python train.py --d_shared_expert=0 --normalize_top_k=false --balance_loss=0.00019 --balance_bias=true --n_groups=4 --lr_router=0.000566 --n_head=5 --qk_norm=false --attn_scale=0.125 --tie_embeddings=true --init="normal" --init_std_down=0.0 --lr_head=0.00591 --doc_mask=true --dataset="wikipedia_en"
Below are experts of layer 5 (counted from 0) of a mixture-of-experts language model. Rows are named router (the router's row for the expert), down (a neuron's output weights, with its number) and show model dimensions 0-159. Each number is 200 + 30 x the weight over its row's rms, rounded and kept within 0 to 999.
Before each expert's rows: a language model's description of what the expert responds to. This comes from a sample of Wikipedia text that the model never trained on.

# expert 22
What it handles: Line breaks and column-header words in wiki tables, such as Votes, %, Candidate, Player, Season, Pld, MF, FW, GK.
router,279,214,180,199,198,195,203,183,171,247,223,175,188,252,158,217,214,236,215,231,195,216,197,195,165,156,215,203,198,189,179,191,170,198,149,305,149,159,232,194,239,164,201,184,232,196,215,197,198,231,169,202,193,175,182,186,195,204,164,198,181,208,157,200,239,234,162,170,184,216,188,229,252,168,241,225,104,178,233,202,191,214,119,221,198,199,198,193,174,226,193,196,161,195,219,226,219,197,215,238,163,88,177,213,178,188,163,155,187,155,192,175,189,209,216,205,213,189,167,145,190,196,232,215,203,198,208,190,222,190,171,162,215,232,162,191,190,184,165,287,202,184,195,160,196,189,226,179,192,203,183,177,210,207,236,216,200,142,200,209
down0,176,148,231,194,179,184,207,262,196,162,182,135,205,192,159,197,187,156,194,205,172,180,160,177,195,158,172,177,234,233,93,193,209,193,199,176,228,230,196,150,204,194,204,216,153,165,212,213,203,109,233,192,225,214,218,224,178,192,243,177,249,213,210,163,180,149,237,210,182,175,235,233,218,206,165,220,187,179,132,204,192,169,217,212,196,224,167,218,201,222,222,241,202,166,181,170,206,220,215,146,231,191,203,225,255,197,191,211,199,228,206,209,216,152,185,206,207,176,170,177,223,181,155,191,216,156,172,121,183,199,234,187,221,202,221,192,186,162,187,202,280,203,229,153,218,237,263,243,248,209,215,214,202,247,224,236,222,195,197,200
down1,212,254,210,223,256,254,237,185,202,187,124,196,159,222,204,269,171,230,206,162,180,233,204,232,185,220,208,205,239,243,230,207,186,149,192,148,187,162,282,183,206,207,150,223,153,260,198,261,226,168,281,171,273,176,199,217,223,228,173,174,176,249,188,198,177,221,146,170,220,202,256,172,193,196,167,192,208,158,173,188,167,228,229,222,185,223,189,222,194,217,194,194,207,212,200,213,155,213,206,214,162,167,202,161,198,193,179,202,231,200,188,220,176,239,210,210,215,225,166,161,222,227,168,253,198,223,218,198,187,184,204,251,182,246,191,228,184,168,161,235,136,188,249,202,198,199,162,187,225,194,204,227,181,227,224,178,183,178,159,179
down2,234,246,232,213,222,220,190,192,158,134,174,194,169,155,242,222,259,165,179,174,202,207,211,167,190,230,214,158,157,161,188,183,197,210,188,235,232,218,180,229,211,142,248,223,170,206,170,199,247,194,224,213,202,186,189,213,164,216,190,227,219,179,175,193,270,144,188,217,204,190,182,215,202,177,194,234,170,258,160,256,230,222,204,166,219,215,221,134,246,187,230,226,221,188,163,254,234,210,167,225,227,203,223,208,208,218,218,180,219,198,207,155,201,258,211,246,184,218,160,171,235,245,166,235,180,222,186,223,152,211,187,177,176,160,219,217,234,200,189,210,180,207,199,198,224,152,151,200,189,186,251,238,227,195,287,199,195,170,180,181
down3,211,177,279,173,190,217,243,147,243,184,211,213,187,203,200,169,176,190,175,213,182,206,172,217,253,234,188,218,175,179,178,155,240,194,185,187,199,232,227,245,143,207,178,143,214,229,206,109,177,185,190,244,207,196,186,187,235,227,284,197,182,221,255,196,152,218,130,171,176,182,196,179,143,218,185,201,211,192,214,178,179,207,193,160,210,172,207,198,217,172,175,189,244,279,208,197,226,205,196,201,209,217,191,223,206,180,158,199,156,172,176,155,267,207,195,165,257,235,189,155,217,185,192,204,223,193,229,161,237,230,189,234,191,223,158,189,217,264,215,203,195,227,242,197,227,196,201,156,184,232,207,187,186,223,196,227,173,219,196,183

# expert 12
What it handles: Line breaks ending a paragraph or table row, especially after a period before a section heading, plus nouns like treatment, abuse, renovation.
router,243,213,213,227,222,136,159,172,199,207,149,207,264,192,225,207,224,184,228,80,247,143,236,219,182,209,168,156,209,245,256,222,219,194,172,197,173,191,189,187,184,201,222,193,183,222,172,177,217,246,208,201,185,230,247,200,208,190,236,264,204,215,226,177,197,169,187,205,209,235,192,251,170,251,253,206,198,236,203,220,206,245,213,189,168,179,233,219,233,198,188,240,242,221,199,220,178,177,196,211,232,187,233,167,214,157,211,150,232,212,198,164,256,249,182,219,204,194,170,270,211,203,199,232,173,144,214,206,201,218,193,211,259,184,174,198,164,202,253,243,162,259,163,178,208,164,170,227,194,204,224,174,202,212,208,221,233,187,133,193
down0,250,197,201,189,213,123,199,230,200,201,168,191,169,186,218,225,161,126,239,177,202,179,206,221,190,201,246,237,231,176,161,215,217,219,199,172,223,177,194,232,191,180,199,180,159,199,204,229,172,254,243,201,174,220,213,184,248,192,243,246,187,178,207,225,215,244,194,149,160,201,219,229,184,189,170,171,210,199,266,225,188,210,174,208,220,187,196,200,169,159,168,144,214,238,220,173,197,159,127,233,172,193,216,188,261,266,210,245,219,215,245,222,154,208,208,164,227,229,198,213,219,210,266,207,213,141,177,142,208,203,256,216,206,251,193,191,143,166,191,207,193,174,192,214,205,183,214,251,208,190,185,175,197,211,148,210,183,229,195,197
down1,203,216,196,169,221,203,226,159,225,157,168,228,149,227,189,209,192,180,192,216,237,246,232,193,219,251,133,128,163,236,178,214,250,194,244,192,188,206,209,193,171,191,180,209,206,235,167,237,188,244,216,222,187,204,215,149,232,158,177,187,216,177,224,193,189,226,216,226,210,170,195,137,201,172,172,177,194,199,196,155,224,211,231,139,205,246,201,211,232,261,165,197,173,177,187,250,170,148,213,180,214,204,222,199,187,196,233,268,174,222,210,185,163,211,182,250,190,224,157,155,228,190,205,176,202,250,191,204,190,163,215,173,162,184,221,218,217,212,237,148,222,195,225,208,206,196,208,195,257,200,261,169,218,169,231,200,162,201,251,207
down2,219,195,182,188,247,246,153,180,165,190,222,233,184,187,219,205,209,213,170,154,197,176,197,285,200,209,226,285,186,207,165,173,217,138,177,197,155,227,215,241,194,212,192,178,227,199,187,225,169,236,160,159,181,213,208,187,202,194,202,159,246,157,206,227,201,227,201,242,229,245,219,186,211,192,263,165,191,239,203,224,196,206,211,244,216,178,176,219,257,149,214,240,252,156,199,202,157,173,231,188,150,179,198,208,189,177,206,205,181,225,178,163,175,186,175,184,190,165,202,188,249,239,169,194,255,220,186,124,196,227,238,212,204,197,181,188,250,231,181,150,150,178,185,178,250,215,155,216,193,198,223,200,192,199,186,202,167,223,180,208
down3,208,179,194,174,183,173,232,262,218,195,212,226,236,221,204,201,202,205,217,166,244,186,214,192,244,256,156,211,183,182,233,150,263,204,172,181,181,245,252,192,197,218,165,177,171,189,200,275,226,181,180,219,200,234,209,201,201,221,134,222,233,176,171,198,146,207,219,232,203,182,198,232,251,278,191,170,230,152,210,256,205,232,190,167,206,205,213,209,157,237,194,185,207,200,262,142,176,203,205,182,229,203,187,212,211,218,204,159,142,149,173,223,134,171,244,255,228,144,145,172,200,178,212,189,170,182,175,151,150,171,181,208,187,180,220,168,210,178,224,175,211,185,184,205,167,187,205,169,164,233,177,196,144,194,244,194,247,178,146,220

# expert 43
What it handles: Cardinal numbers, digits and number words like one, three, several, often in dates, table cells, and building descriptions (two-storey, three-bay).
router,194,211,203,173,218,169,201,219,161,231,235,198,150,161,174,177,186,205,211,209,219,251,223,198,168,251,213,227,201,202,210,177,190,232,228,116,216,207,276,246,222,194,220,156,182,196,233,154,226,177,185,223,119,199,154,196,144,189,197,205,187,196,220,236,151,148,226,246,211,216,187,197,193,243,225,205,227,175,207,194,234,227,215,177,182,192,202,183,202,213,179,211,165,201,222,220,184,217,174,226,134,209,242,199,226,158,234,210,170,186,152,209,213,239,200,190,225,200,302,234,234,192,185,272,196,190,244,195,183,250,189,190,244,214,169,257,188,223,210,166,216,203,203,279,193,206,235,247,202,201,252,178,217,260,136,232,198,226,197,255
down0,171,275,232,193,216,162,208,208,220,221,245,159,179,202,197,212,183,203,152,182,211,189,198,207,203,243,217,95,243,228,136,180,159,231,221,163,176,176,245,232,194,213,169,209,165,174,262,190,140,198,198,178,219,178,240,266,187,175,184,203,274,197,231,188,219,159,231,171,179,181,163,224,177,215,163,264,234,231,243,228,206,184,191,239,194,235,139,192,139,205,184,224,207,202,207,211,197,206,204,180,213,226,223,172,218,205,168,216,225,182,191,210,190,193,143,184,173,186,231,201,264,200,184,212,236,228,224,184,201,221,186,182,163,195,169,205,175,249,251,167,229,209,236,183,217,202,199,158,220,204,251,158,168,213,260,160,227,177,194,220
down1,181,233,184,201,186,172,206,229,203,205,196,244,214,252,218,235,202,205,159,172,150,141,205,208,204,144,233,211,197,183,223,186,205,170,172,216,147,191,219,170,224,178,235,262,186,228,155,250,168,174,185,173,217,214,186,228,251,196,155,231,200,147,241,214,196,222,189,203,227,257,179,123,226,159,183,224,168,204,153,187,190,229,192,169,229,213,152,203,194,229,176,224,208,186,204,238,168,205,170,182,189,170,229,180,198,247,184,206,214,181,206,231,201,174,213,176,205,257,191,204,204,150,195,231,231,145,196,199,190,129,250,162,138,193,213,150,204,175,135,224,191,195,223,199,217,232,257,186,198,199,174,168,215,182,218,216,166,202,168,188
down2,183,196,172,215,182,201,270,196,143,248,166,236,192,235,181,198,131,168,199,220,198,220,191,204,229,194,206,150,170,228,186,200,230,193,156,164,195,212,120,223,168,134,239,177,233,155,220,219,219,188,198,191,218,167,174,200,220,195,162,188,187,199,248,186,236,176,246,208,197,230,163,227,190,183,230,198,220,199,184,232,172,244,226,225,246,217,215,169,224,148,195,227,177,161,226,162,217,152,198,222,173,219,201,241,167,198,201,241,207,240,193,241,256,171,232,219,161,183,218,195,215,211,198,174,212,109,159,145,183,163,172,254,204,215,211,181,233,197,237,137,185,185,200,213,225,200,182,223,182,199,221,193,289,179,198,191,218,228,195,251
down3,223,231,197,183,162,247,216,231,235,197,231,161,247,208,178,206,201,177,204,190,211,251,218,140,182,145,143,180,197,227,136,208,239,226,176,212,237,207,173,197,178,228,231,205,197,202,150,236,189,176,212,227,245,220,184,197,226,160,261,177,228,144,177,156,141,206,170,141,244,170,228,275,181,208,210,162,224,193,197,177,189,246,162,226,164,161,217,215,176,209,220,236,187,230,215,190,222,243,212,209,209,220,190,216,166,216,188,272,183,199,197,173,182,208,207,213,194,172,252,155,183,196,194,249,246,181,131,216,196,207,191,182,252,239,148,260,209,175,181,216,209,242,211,249,158,149,247,156,181,216,224,174,127,203,245,176,195,178,169,188

# expert 34
What it handles: Field names in infobox and key–value lists before a colon, such as Coordinates, Species, Genus, Order, Website, Length, Genre.
router,221,204,175,161,200,258,203,228,211,235,192,172,176,228,237,180,250,203,199,206,188,255,215,208,223,160,203,158,193,215,166,198,171,190,172,232,222,190,225,181,218,184,211,205,279,195,242,210,167,202,191,262,192,173,242,220,164,173,178,200,174,151,233,186,231,233,163,202,217,152,188,137,230,183,183,197,217,236,183,232,227,173,201,198,204,167,130,254,217,189,176,172,155,210,221,260,193,138,238,223,173,188,176,241,169,227,162,186,225,163,173,218,210,165,178,230,223,174,191,146,195,199,207,189,265,202,157,183,220,200,189,181,174,189,204,142,209,179,201,224,172,192,272,164,236,141,265,225,165,242,210,227,201,152,208,214,170,219,149,207
down0,196,207,252,214,191,168,170,182,148,184,142,209,202,209,227,189,193,250,236,220,171,214,217,187,227,214,180,224,216,148,248,248,182,227,178,155,193,211,233,229,203,212,167,207,188,208,234,182,237,161,209,176,169,224,225,211,167,207,183,151,201,162,194,205,141,191,202,136,174,201,223,163,192,195,243,169,187,208,219,199,180,176,269,163,212,179,177,218,178,188,231,217,186,210,228,175,184,221,241,239,160,218,175,148,197,213,226,198,167,200,223,203,237,192,197,176,213,212,279,165,246,178,218,217,237,160,238,211,153,166,163,176,182,215,217,228,254,233,195,228,212,166,224,175,229,192,161,182,235,177,165,201,252,229,205,177,184,192,223,224
down1,195,224,205,187,230,188,178,199,230,193,182,192,166,190,181,189,251,220,200,173,196,189,129,222,220,182,149,214,212,201,245,206,157,230,199,172,169,205,184,250,209,187,191,158,205,185,219,203,171,258,205,181,190,205,177,257,229,206,170,207,209,225,242,144,172,170,240,153,181,208,274,263,191,196,186,188,210,155,189,224,227,187,237,233,200,156,190,199,246,235,245,245,218,181,202,219,178,199,244,140,281,236,225,166,161,174,156,216,228,232,225,122,197,223,246,130,219,233,174,179,176,201,199,213,185,217,99,208,141,229,199,238,166,156,244,204,143,294,161,209,192,192,162,236,199,191,207,186,168,188,192,169,198,190,226,201,169,177,209,213
down2,190,220,247,187,184,188,225,235,160,179,171,168,189,170,163,185,239,189,202,229,187,203,173,201,234,191,229,191,225,191,281,250,147,204,248,221,190,228,193,240,243,241,212,199,280,182,222,202,185,186,173,228,234,186,240,139,168,160,179,223,151,169,213,184,190,186,203,154,183,208,197,172,163,207,195,170,196,189,192,200,202,177,190,137,169,194,203,220,188,225,184,187,165,217,167,147,145,198,248,207,192,212,174,219,143,136,254,186,202,207,163,166,221,254,178,201,157,178,194,212,231,178,229,298,160,180,199,239,171,215,207,186,184,221,271,179,147,218,181,164,190,157,193,209,166,192,186,193,254,198,247,216,182,217,167,172,198,137,211,224
down3,219,164,243,201,201,198,257,201,217,286,179,175,222,235,200,180,163,209,261,194,210,228,195,181,228,161,221,181,244,200,173,255,188,184,181,198,264,225,199,247,194,210,202,212,147,208,173,169,214,165,160,253,225,221,211,244,210,147,193,203,204,219,212,186,186,161,254,233,206,217,170,228,187,226,211,175,204,164,221,225,213,162,148,159,237,199,249,182,185,178,189,161,192,202,211,193,213,168,181,218,251,217,196,231,200,246,223,226,172,155,180,166,247,166,194,230,258,186,242,128,213,170,215,191,215,198,184,202,208,210,190,209,161,180,184,222,175,183,108,142,206,188,215,228,157,239,159,196,192,168,193,177,202,214,216,228,190,231,228,199

# expert 11
What it handles: Small numbers, especially 0, in sports standings and statistics table cells, plus signed goal differences like +1, −3.
router,162,163,210,197,186,218,194,154,147,244,176,234,198,216,167,201,223,159,244,161,166,180,225,239,198,202,172,206,159,216,123,186,230,219,236,194,155,217,217,197,128,181,142,206,205,229,197,209,207,230,188,221,259,204,233,243,267,169,196,188,183,221,167,221,153,222,216,201,185,217,225,193,170,224,221,247,230,167,203,209,218,175,220,208,203,168,195,149,234,194,131,248,221,190,212,221,181,175,203,210,211,201,250,157,211,169,202,209,203,231,224,229,197,235,217,221,180,155,173,186,191,199,146,199,219,199,224,182,242,216,193,260,229,176,204,249,176,218,187,238,162,179,182,181,142,160,143,256,176,182,236,187,218,196,207,249,183,148,216,146
down0,175,190,187,198,219,215,161,188,183,195,224,219,176,171,176,212,227,99,169,230,147,197,170,175,171,238,201,256,198,151,158,224,221,229,204,224,194,238,231,216,201,226,190,173,216,193,166,243,221,211,239,217,271,187,213,244,186,200,205,191,141,189,234,204,272,237,242,226,193,110,188,164,210,230,186,167,193,219,152,200,189,200,210,202,201,211,190,165,188,184,170,208,195,193,238,207,267,154,169,219,233,195,134,187,188,167,244,186,173,203,183,202,220,189,206,188,225,223,237,144,182,232,210,171,205,222,237,208,167,178,206,223,150,135,177,231,162,158,155,209,202,161,225,224,207,209,190,184,234,117,186,209,208,183,156,226,203,221,187,231
down1,193,228,181,227,153,228,163,167,204,179,203,193,182,151,194,199,184,203,210,199,198,172,191,220,213,207,249,197,246,200,217,202,199,180,193,198,210,220,171,206,216,180,166,194,248,183,199,187,245,239,241,256,202,236,187,218,197,203,229,222,160,220,160,220,152,184,173,203,177,257,248,172,175,238,203,247,206,242,181,198,196,224,158,166,213,236,230,183,156,210,236,213,218,185,220,248,210,242,214,176,175,210,199,209,197,219,176,203,188,185,174,212,249,243,179,189,229,189,132,169,199,177,280,164,136,207,247,163,254,163,137,281,148,214,183,261,156,140,178,228,197,191,252,197,187,177,200,268,233,196,239,135,229,209,226,257,199,212,225,230
down2,210,254,154,218,212,197,198,202,182,204,176,227,172,157,227,187,234,181,214,217,142,235,191,214,162,250,196,210,191,236,202,165,196,172,190,207,171,233,155,211,190,231,184,194,178,226,198,226,251,222,169,153,225,223,166,152,150,191,153,225,235,238,240,183,164,186,221,187,215,187,239,218,201,170,237,178,236,204,226,192,190,176,142,215,185,206,170,219,182,201,155,147,179,205,184,231,197,156,226,161,251,155,221,205,250,190,207,198,241,199,182,194,169,173,217,256,241,237,237,158,224,190,220,218,225,254,205,173,249,179,159,185,165,149,247,224,229,163,210,205,230,201,209,207,213,212,175,193,142,186,174,227,219,233,204,245,224,186,255,210
down3,222,168,216,252,134,193,274,235,212,182,216,143,215,253,217,226,235,195,203,210,179,166,156,166,257,145,207,179,189,183,153,174,213,218,231,182,199,193,227,213,200,233,241,204,271,148,233,257,207,204,226,227,170,145,173,185,205,154,219,200,222,173,200,223,214,186,186,204,194,176,243,196,211,171,180,195,204,186,171,198,169,161,210,176,207,186,183,192,123,212,167,197,184,182,226,208,204,216,177,180,205,234,290,240,197,185,171,179,192,206,193,216,203,237,230,203,160,184,263,247,238,174,181,181,232,179,215,202,198,135,113,147,144,214,227,235,195,203,247,188,194,175,213,179,261,189,256,189,213,178,201,233,189,232,250,175,175,201,156,183

# expert 9
What it handles: The word "the" (also its, entire, whole) after prepositions like of, in, to, at, as in "of the United Kingdom".
router,199,193,200,176,190,232,168,143,205,220,217,212,135,237,129,218,199,217,195,270,190,129,215,166,194,217,210,174,209,183,172,178,201,162,197,153,194,168,224,199,182,244,197,244,206,152,205,213,153,227,191,224,216,179,231,247,190,143,172,190,203,217,185,220,210,240,174,210,226,204,248,172,145,184,173,180,243,170,185,166,191,190,188,197,241,173,208,180,176,188,183,189,211,174,224,115,201,167,250,224,183,220,159,241,175,189,138,207,207,173,210,161,207,178,195,193,248,117,186,173,192,170,195,176,202,172,180,186,226,194,239,220,205,239,225,243,229,202,198,175,170,214,203,198,222,206,202,163,197,262,187,229,230,210,216,195,220,197,183,194
down0,186,190,184,229,189,193,175,187,200,138,212,233,202,190,214,240,241,174,145,179,197,246,194,162,192,193,230,216,209,215,191,186,145,207,180,203,191,221,183,222,215,147,179,209,243,239,183,199,176,208,178,191,159,159,173,239,222,212,224,211,246,248,216,202,196,226,227,206,166,227,191,204,208,178,170,208,210,216,177,240,148,169,166,221,201,150,223,276,201,194,204,193,257,255,226,173,165,221,255,180,219,211,165,184,238,232,197,212,210,287,198,183,207,269,221,189,168,202,192,155,158,187,204,184,275,219,199,256,178,176,214,193,254,237,180,164,242,178,219,211,189,195,146,235,197,216,173,221,213,206,199,220,228,224,132,173,168,170,187,252
down1,181,133,137,217,200,207,231,217,224,218,195,180,196,163,204,180,181,139,245,240,217,241,178,200,221,254,157,210,176,240,215,181,233,177,178,143,164,197,230,165,216,213,213,150,208,168,196,188,211,222,206,157,170,222,200,182,179,256,172,216,197,274,212,255,195,226,182,196,141,235,219,225,200,226,160,197,155,189,230,175,189,228,200,181,203,219,175,173,215,256,247,181,180,182,194,187,168,212,199,164,178,203,216,196,201,225,198,152,180,206,246,219,195,221,240,220,195,194,177,206,180,193,190,163,203,221,185,178,156,179,267,194,209,210,193,216,183,164,215,184,203,245,213,189,194,198,165,248,187,221,218,198,168,148,210,187,170,174,183,202
down2,229,155,226,154,182,178,187,192,236,215,190,210,217,227,226,211,180,167,160,178,188,257,199,229,213,191,240,217,198,182,203,191,196,224,213,110,211,165,189,218,204,200,175,163,218,172,184,242,199,207,204,210,191,175,143,225,238,229,280,149,189,175,161,208,209,242,169,165,213,226,203,236,195,214,167,222,200,201,182,235,246,146,212,201,155,227,214,192,248,171,263,211,206,194,235,213,212,174,174,211,182,218,142,182,189,178,239,215,168,162,190,211,195,218,196,183,222,112,236,256,178,237,198,196,249,151,140,197,216,248,183,237,222,204,222,260,200,175,170,194,194,270,275,212,185,186,172,187,161,220,200,196,210,236,165,202,229,201,198,237
down3,181,170,233,239,222,172,246,217,228,199,196,205,184,285,184,226,202,205,195,239,201,167,182,180,218,216,181,207,185,246,189,198,226,189,174,181,192,214,218,235,201,256,207,194,164,212,175,133,160,192,258,185,187,250,207,187,164,192,212,194,247,224,204,162,193,202,263,225,132,183,245,216,174,200,188,182,172,204,153,290,214,241,236,245,175,224,159,180,166,218,182,112,202,244,205,210,205,198,180,119,245,162,154,186,198,251,198,231,147,200,170,180,176,227,205,272,243,232,212,204,168,153,149,158,205,153,224,193,211,221,199,228,176,179,179,173,184,217,217,210,211,193,215,218,177,190,200,248,184,194,181,187,229,160,207,192,216,170,211,193

# expert 24
What it handles: Romance-language name beginnings like Los, del, San, La, Val, Mont in places and football clubs, plus pipes in sports league tables.
router,203,191,198,159,156,205,208,228,218,149,259,220,156,194,153,198,175,229,195,215,179,199,232,206,206,230,232,237,187,219,247,209,177,185,175,271,188,209,199,226,165,130,213,205,208,186,225,264,148,178,179,204,214,211,178,172,113,226,138,182,232,188,132,185,298,159,204,180,170,214,206,212,213,210,203,124,167,237,177,194,238,152,167,208,194,213,210,166,209,222,251,205,212,176,176,160,207,178,173,181,192,214,231,232,224,199,165,222,233,148,200,172,167,139,193,216,223,178,170,182,205,247,177,216,233,218,151,257,248,235,199,193,237,244,186,212,196,207,167,230,185,235,243,174,178,190,211,233,211,218,154,186,237,200,170,182,154,179,224,220
down0,209,194,229,168,182,178,214,182,175,144,216,222,200,219,164,154,184,175,192,179,231,229,191,154,202,196,198,235,196,195,206,160,218,180,187,226,219,267,196,184,221,224,171,210,228,200,195,264,231,190,203,167,178,171,237,182,201,237,233,176,170,191,164,234,184,178,147,182,233,189,166,216,190,164,236,229,220,199,212,122,247,215,226,248,207,222,155,188,168,237,276,156,185,235,153,200,194,179,163,182,179,154,187,225,202,163,244,218,182,233,254,167,186,241,210,211,162,201,228,182,188,234,150,177,180,167,211,159,185,207,174,236,203,244,220,233,228,225,183,239,242,142,228,211,214,112,178,203,205,185,259,164,229,199,163,189,217,200,171,192
down1,164,206,166,213,229,225,151,229,221,217,166,210,241,163,157,175,184,162,214,201,226,167,197,213,216,225,265,139,153,197,193,225,206,248,201,168,197,153,172,159,204,158,198,147,227,151,234,184,233,202,205,234,187,187,216,206,191,214,172,182,204,160,170,224,181,214,208,195,239,212,198,159,183,154,187,253,223,271,184,148,185,194,233,216,200,173,184,184,212,212,183,164,233,190,134,194,227,165,228,223,181,191,267,135,142,175,213,206,246,260,152,163,205,230,200,191,163,218,181,193,216,234,189,227,214,179,176,208,168,217,234,192,158,185,188,232,218,207,246,202,153,236,146,202,221,185,243,186,169,229,217,219,239,190,155,129,194,223,187,229
down2,252,205,160,194,215,210,221,272,218,240,217,191,244,197,180,190,195,148,172,188,199,193,153,247,180,176,229,207,213,267,214,167,194,199,210,210,225,186,201,217,188,196,192,156,218,190,188,198,195,215,162,218,239,218,193,192,194,156,178,296,154,220,234,207,171,249,144,194,199,243,213,210,132,182,218,229,166,193,220,147,261,176,202,189,236,113,143,191,181,231,167,216,168,212,172,221,216,261,195,250,133,258,249,194,173,192,161,198,214,143,135,228,224,216,174,192,251,162,252,169,135,174,212,202,185,236,183,202,207,166,177,171,174,193,221,151,196,241,235,189,200,193,152,255,201,231,211,213,196,191,181,190,205,217,184,169,175,161,216,206
down3,187,203,197,214,199,210,189,169,199,217,198,167,158,160,202,213,211,208,194,230,236,219,136,225,218,203,176,181,239,225,182,206,193,189,165,189,209,274,160,241,214,209,240,169,217,227,187,179,209,180,206,198,200,200,199,208,237,147,251,184,199,231,201,257,189,216,224,219,174,196,283,190,204,178,161,170,187,155,155,238,200,258,171,196,205,191,181,228,163,158,183,206,198,174,130,169,158,164,203,212,192,256,244,212,197,169,204,216,197,209,160,167,184,213,225,195,172,193,207,207,204,177,172,151,157,191,196,255,184,198,246,167,235,263,190,133,236,181,175,195,166,121,229,222,197,182,229,196,210,219,252,197,168,157,169,190,156,218,188,211

# expert 32
What it handles: Military vocabulary such as Army, Navy, Marine, Corps, Force, ship, and of in award titles like Knight Commander of the Order.
router,180,212,184,204,196,233,193,197,226,201,224,198,170,210,214,221,195,199,135,205,192,222,213,192,230,168,206,214,206,183,157,185,179,156,238,200,243,197,144,186,213,209,182,162,218,181,293,229,188,186,153,119,202,213,226,229,192,244,189,175,203,127,222,177,211,273,216,228,206,172,197,195,173,194,225,147,191,208,237,92,171,228,240,237,294,204,163,200,189,174,230,164,234,192,223,164,130,182,208,157,179,190,138,233,197,183,240,251,232,187,199,249,212,227,200,184,217,200,216,218,187,234,193,201,187,206,146,172,187,232,196,202,164,246,183,217,187,250,200,186,208,208,250,149,197,222,172,197,172,173,184,181,220,195,191,221,198,247,225,227
down0,228,226,246,206,128,176,234,283,183,198,189,237,193,161,165,174,221,170,257,227,151,228,193,222,178,137,264,185,203,168,201,175,144,191,167,184,196,240,181,223,224,203,198,187,239,144,197,239,144,195,236,196,214,203,249,195,186,185,210,198,260,188,154,200,220,200,217,255,152,185,227,182,211,178,162,217,210,249,180,263,223,193,202,240,221,198,194,198,206,159,178,206,226,228,146,230,162,215,185,206,229,205,196,217,229,190,240,184,189,150,213,171,185,205,200,204,173,204,258,169,146,228,233,251,157,155,185,178,176,190,211,236,228,253,205,128,197,266,241,201,234,176,198,235,248,178,229,223,226,235,202,206,192,154,188,208,174,250,204,190
down1,199,182,242,174,188,234,194,179,210,201,261,204,206,276,174,166,183,188,157,209,230,229,171,203,234,165,198,240,178,223,240,258,251,196,222,192,234,219,217,199,216,236,179,209,197,190,209,199,244,223,248,224,164,221,200,196,206,217,184,246,213,228,201,197,161,181,187,208,185,192,270,174,154,216,203,220,182,196,160,211,158,190,200,177,266,163,148,228,197,185,158,209,240,195,190,169,169,176,259,205,207,211,200,196,163,180,210,233,209,182,193,203,167,166,131,178,206,235,203,208,222,219,182,186,141,206,178,231,273,243,224,204,185,181,248,217,194,255,225,166,200,209,170,220,236,159,191,216,207,257,184,232,249,224,204,137,190,209,217,186
down2,242,217,190,181,186,190,215,202,206,249,208,214,190,229,246,199,219,185,209,229,154,181,190,175,229,234,197,187,228,201,182,207,203,170,174,213,177,247,214,150,257,206,206,204,218,217,207,189,243,169,211,175,248,199,214,160,180,197,178,267,213,218,204,206,198,209,200,232,213,172,172,179,163,183,205,211,137,202,207,163,234,224,234,197,173,160,138,159,175,222,199,183,254,180,178,194,159,199,162,222,205,199,196,263,221,181,195,196,206,243,233,196,134,145,200,228,154,224,195,166,199,160,260,202,239,197,188,215,258,223,231,221,188,207,214,225,197,170,209,192,185,205,244,217,236,206,178,141,181,203,220,138,211,205,193,185,222,230,228,168
down3,164,170,233,213,203,198,215,257,163,198,186,154,118,229,203,131,199,240,197,202,191,225,159,210,215,199,208,185,212,182,200,229,158,184,167,209,205,159,177,236,207,137,214,125,211,191,218,195,155,180,189,155,195,195,206,228,191,184,201,212,192,176,196,169,214,198,206,191,219,232,230,161,166,204,205,194,189,186,162,214,208,227,189,210,213,149,188,168,210,230,235,166,219,177,186,258,220,178,185,245,192,227,204,199,207,187,207,237,180,209,159,213,220,201,150,257,222,197,276,198,187,204,161,221,182,184,202,205,166,214,189,183,170,152,135,211,197,170,221,213,230,193,197,169,177,236,171,202,167,222,259,231,225,196,185,210,175,175,213,259